Experts of a small language model.
Experts: 128 experts in each of 9 layers, 32 SwiGLU neurons an expert, 4 picks a token, a softmax router, a shared expert of 128 neurons.
Training: a variant of Muon for the experts, 647M tokens, 4935 steps.
Below are experts of layer 3 (counted from 0) of a mixture-of-experts language model. Rows are named gate (a neuron's input weights, with its number), up (a neuron's input weights, with its number) and show model dimensions 128-255. Each number is 200 + 40 x the weight over its row's rms, rounded and kept within 0 to 999.
Before each expert's rows: "comes after" lists some tokens at least twice as common just before its tokens as in all text; "mostly gets" lists some tokens that are sent to it at least half of the time. This comes from a sample of Wikipedia text that the model never trained on. Tokens count by the router's weight.

# expert 107
comes after: "\n", "|", " Win", " Loss", " Genus", " MF"
mostly gets: "=", "|", " SCO", " →", "----", "  "
gate0,192,287,204,241,174,175,219,192,220,251,219,255,234,188,283,167,219,194,128,233,278,160,210,276,235,198,217,205,183,233,200,226,97,183,244,250,143,194,192,250,134,234,172,193,169,188,276,110,168,218,151,238,238,219,165,192,195,225,166,193,217,255,176,138,183,187,183,209,185,126,192,201,224,170,145,203,229,200,126,249,139,165,186,180,213,258,186,278,184,198,210,155,105,202,160,186,173,202,176,160,254,206,212,223,182,176,181,176,149,182,222,172,201,244,150,241,174,242,122,201,220,126,121,172,281,151,207,192
up0,244,191,237,176,237,150,265,196,237,291,226,262,234,205,205,138,241,138,176,172,215,208,178,153,257,205,151,210,216,219,155,207,191,150,270,199,224,250,208,205,176,164,187,133,185,224,211,171,248,195,238,238,195,177,217,201,162,153,225,220,165,209,177,163,177,227,235,175,238,159,178,165,226,173,161,227,176,180,167,199,194,190,231,237,267,196,230,191,181,168,207,226,218,207,163,144,177,187,216,284,202,142,199,206,190,195,238,163,168,182,191,197,228,203,193,269,224,114,259,225,176,196,155,188,293,131,135,218

# expert 86
comes after: "\n", ".", "\"", " /", ").", " politician"
mostly gets: " (", " (\"", "==", " Labour", "(", " “"
gate0,225,181,251,235,198,193,174,216,111,228,200,199,131,218,134,176,204,154,217,180,169,211,141,218,174,259,190,192,198,152,117,205,170,215,224,238,154,182,184,216,203,205,248,210,253,187,152,236,190,219,142,241,88,203,242,224,229,255,147,262,203,247,256,192,180,219,270,181,222,149,228,229,228,256,175,184,272,147,253,256,218,219,235,219,165,209,210,234,125,242,217,196,189,229,212,219,231,186,127,150,191,194,156,209,206,207,220,211,190,134,190,239,181,225,219,121,197,175,169,193,201,225,204,186,212,177,194,182
up0,212,136,220,202,284,255,156,193,146,171,219,247,223,211,241,277,199,189,232,204,186,226,235,219,162,198,292,216,175,179,227,162,149,195,214,164,216,114,234,242,226,216,176,166,237,276,137,220,114,191,227,167,165,152,253,148,179,187,157,162,184,134,218,181,231,251,175,154,190,165,255,226,209,201,128,235,234,193,198,119,201,182,239,199,165,159,197,236,148,224,263,194,168,187,175,185,159,241,248,211,156,263,180,213,165,169,200,242,170,231,195,220,220,160,282,159,204,189,242,208,183,196,170,240,206,162,246,242

# expert 98
comes after: " N", " B", " R", " M", " C", " K"
mostly gets: " ±%", "FC", "LB", " Iv", " %", "ZE"
gate0,227,260,192,217,227,216,225,221,113,218,189,114,198,235,210,180,207,191,208,199,210,232,230,239,230,233,186,249,220,235,147,151,233,212,180,187,236,188,226,197,260,205,212,285,232,217,162,212,156,154,163,272,223,186,178,123,218,157,239,207,226,203,208,247,181,205,255,252,181,206,185,265,193,220,249,207,135,132,196,177,216,209,192,233,285,211,233,180,158,209,247,141,195,149,170,157,88,201,200,221,213,187,301,152,138,223,310,207,179,213,153,202,157,186,155,227,216,291,160,143,221,164,200,192,101,242,282,294
up0,164,115,223,213,160,180,188,222,195,219,204,240,221,200,169,186,175,135,213,197,207,187,191,240,191,199,236,235,177,183,286,158,140,303,208,270,227,206,294,215,194,282,180,179,187,246,208,217,183,197,223,196,204,195,207,223,183,209,178,176,198,260,233,211,200,195,208,232,114,221,151,224,179,206,233,196,185,166,235,194,212,204,163,234,181,253,296,226,172,221,195,165,256,176,224,206,229,232,196,212,160,229,190,257,218,178,195,236,168,149,156,199,290,206,125,189,247,194,251,204,170,151,147,150,193,188,238,181

# expert 51
comes after: ".", ",", " released", " died", " held", "\""
mostly gets: " during", " when", " until", " After", " through", " In"
gate0,183,200,198,220,158,202,175,198,159,258,191,189,147,293,259,234,182,240,204,231,187,208,193,162,196,202,216,287,167,230,198,154,209,228,207,190,170,137,231,292,183,281,252,283,196,199,208,248,212,148,233,258,264,192,267,242,194,135,274,219,243,176,224,249,173,160,186,224,286,263,166,213,241,216,220,204,254,172,224,136,202,199,248,192,197,215,222,161,192,145,231,229,214,186,157,199,241,252,226,256,216,208,244,119,199,231,198,225,244,128,152,223,211,201,305,190,241,210,195,232,201,202,181,171,159,229,279,142
up0,161,147,214,270,254,205,233,174,200,190,132,162,163,210,144,287,160,232,193,151,254,177,194,241,129,211,290,237,251,199,218,216,220,289,206,322,211,256,215,247,229,142,153,195,149,175,172,218,238,193,184,173,216,207,210,253,151,222,185,157,186,215,229,202,172,173,137,250,259,186,180,153,71,161,198,204,146,230,138,239,170,178,128,153,170,181,156,220,167,260,172,189,187,187,206,234,204,186,129,222,146,172,185,167,199,117,210,147,186,213,226,229,208,152,202,229,122,231,192,241,162,114,145,233,182,210,209,216

# expert 104
comes after: "\n", ".", " also", "History", " career", "=="
mostly gets: "==", "===", " ==", " ===", "====", " ===="
gate0,151,174,248,200,187,153,210,242,189,143,189,204,218,205,205,233,179,200,175,151,235,242,147,199,158,171,147,309,110,206,229,172,194,155,244,228,140,175,202,221,196,151,160,252,213,223,175,254,123,229,214,221,192,276,181,201,163,184,186,152,183,164,246,238,130,195,182,164,217,128,157,205,219,137,254,176,215,212,106,168,256,221,240,236,249,166,180,231,219,153,199,165,161,247,129,170,187,255,272,237,183,214,181,202,162,151,141,240,187,158,133,240,130,219,220,152,243,156,212,187,223,212,175,205,248,191,154,181
up0,262,206,159,219,196,200,166,210,187,206,154,163,278,157,172,176,188,208,189,153,198,228,181,138,154,204,171,144,154,194,192,202,211,197,192,233,156,236,242,129,208,111,182,243,223,181,196,225,146,214,235,156,154,248,203,164,243,212,191,218,228,211,173,161,162,149,89,209,218,149,196,232,250,153,165,193,258,139,179,178,288,189,234,204,238,173,187,242,239,215,125,218,229,226,212,269,234,214,158,217,247,215,208,233,207,199,205,167,159,201,177,146,206,202,225,226,242,96,200,164,230,247,253,129,255,251,218,165

# expert 121
comes after: " was", " it", " It", " which", " he", " is"
mostly gets: " was", " were", " are", " had", " is", " have"
gate0,181,182,167,175,207,154,180,219,247,153,148,134,212,241,170,224,171,142,128,224,190,201,195,179,176,161,209,242,160,190,174,176,130,191,281,177,190,163,233,124,235,210,230,236,224,194,99,157,247,250,182,184,210,183,143,238,259,206,165,281,150,248,143,289,178,211,215,157,153,223,264,163,201,114,260,224,206,193,243,178,216,196,111,148,114,134,190,263,216,210,160,247,192,222,299,163,184,247,181,191,171,163,213,172,181,226,243,143,215,178,263,128,147,240,157,199,188,176,180,212,191,175,198,218,183,218,184,231
up0,207,183,114,169,225,146,133,177,212,205,198,259,253,192,224,163,170,245,137,235,218,150,169,225,235,154,228,185,141,183,246,128,252,244,200,188,256,207,183,173,186,242,230,262,229,257,188,226,182,178,186,229,131,276,180,253,207,249,133,275,167,253,229,197,169,147,161,264,146,244,185,217,239,246,247,206,239,157,212,162,185,142,210,299,194,282,177,195,232,268,165,288,181,207,238,209,248,271,209,170,311,153,188,182,176,210,235,230,160,227,146,244,229,128,192,161,178,174,246,197,233,169,197,154,211,204,215,148

# expert 95
comes after: " (", " ", ")", ",", " =", "),"
mostly gets: " born", "In", "born", " By", " Since", "From"
gate0,140,192,202,202,176,215,190,229,237,216,234,227,128,205,208,234,215,148,108,194,215,252,199,269,194,169,117,183,151,177,201,194,236,164,277,142,135,197,215,210,166,186,275,205,148,214,163,179,235,158,261,222,224,253,222,212,157,180,255,196,152,203,169,239,119,91,244,216,188,191,226,213,193,143,152,176,175,267,221,256,199,124,188,168,168,178,198,146,210,222,233,195,198,244,202,218,245,180,253,206,237,247,262,191,173,139,179,158,180,207,216,220,252,173,224,165,252,245,200,224,155,275,152,230,239,187,120,173
up0,229,211,150,138,54,187,262,194,179,228,217,187,281,202,231,219,225,216,196,176,220,222,214,198,197,112,206,182,220,204,258,181,248,177,184,232,210,195,161,216,231,179,275,227,195,165,236,195,169,241,210,256,284,221,236,193,232,188,281,188,282,213,246,214,191,122,214,228,274,139,143,154,157,208,175,126,238,201,188,193,202,205,210,157,235,245,220,135,200,233,241,191,200,233,200,227,187,239,179,231,174,165,229,200,260,151,227,165,227,215,228,213,187,247,203,129,263,280,200,187,204,209,185,160,221,187,185,223

# expert 11
comes after: " K", " G", " D", " M", " A", " B"
mostly gets: "ixon", "ZE", "ün", "erry", "enny", "IN"
gate0,201,264,147,200,199,207,226,255,177,158,243,220,191,248,250,196,166,191,193,200,153,230,257,146,195,164,140,214,163,219,115,277,264,279,245,210,206,194,203,218,183,223,220,285,208,194,214,227,220,259,216,144,195,166,244,193,175,280,220,240,220,179,154,238,241,213,279,188,165,205,279,238,191,185,189,205,283,225,195,184,269,224,254,212,231,179,196,249,185,159,203,180,163,218,219,202,119,240,259,228,186,158,169,245,197,175,179,187,237,169,184,141,161,266,214,257,151,216,264,123,161,208,144,225,223,225,244,191
up0,191,221,130,231,217,137,204,241,241,276,221,218,159,216,168,190,111,261,217,252,176,241,225,219,217,264,195,242,138,277,252,233,262,188,223,185,253,278,154,222,180,214,175,194,222,201,222,181,269,250,168,205,168,167,237,167,228,196,194,217,264,150,211,227,152,221,196,188,244,157,209,236,145,151,204,154,168,183,144,213,220,224,249,269,223,208,189,223,210,209,180,150,143,248,217,122,233,200,248,284,237,206,212,311,236,128,108,237,195,207,161,198,214,154,110,203,196,172,154,195,201,199,99,224,208,217,160,136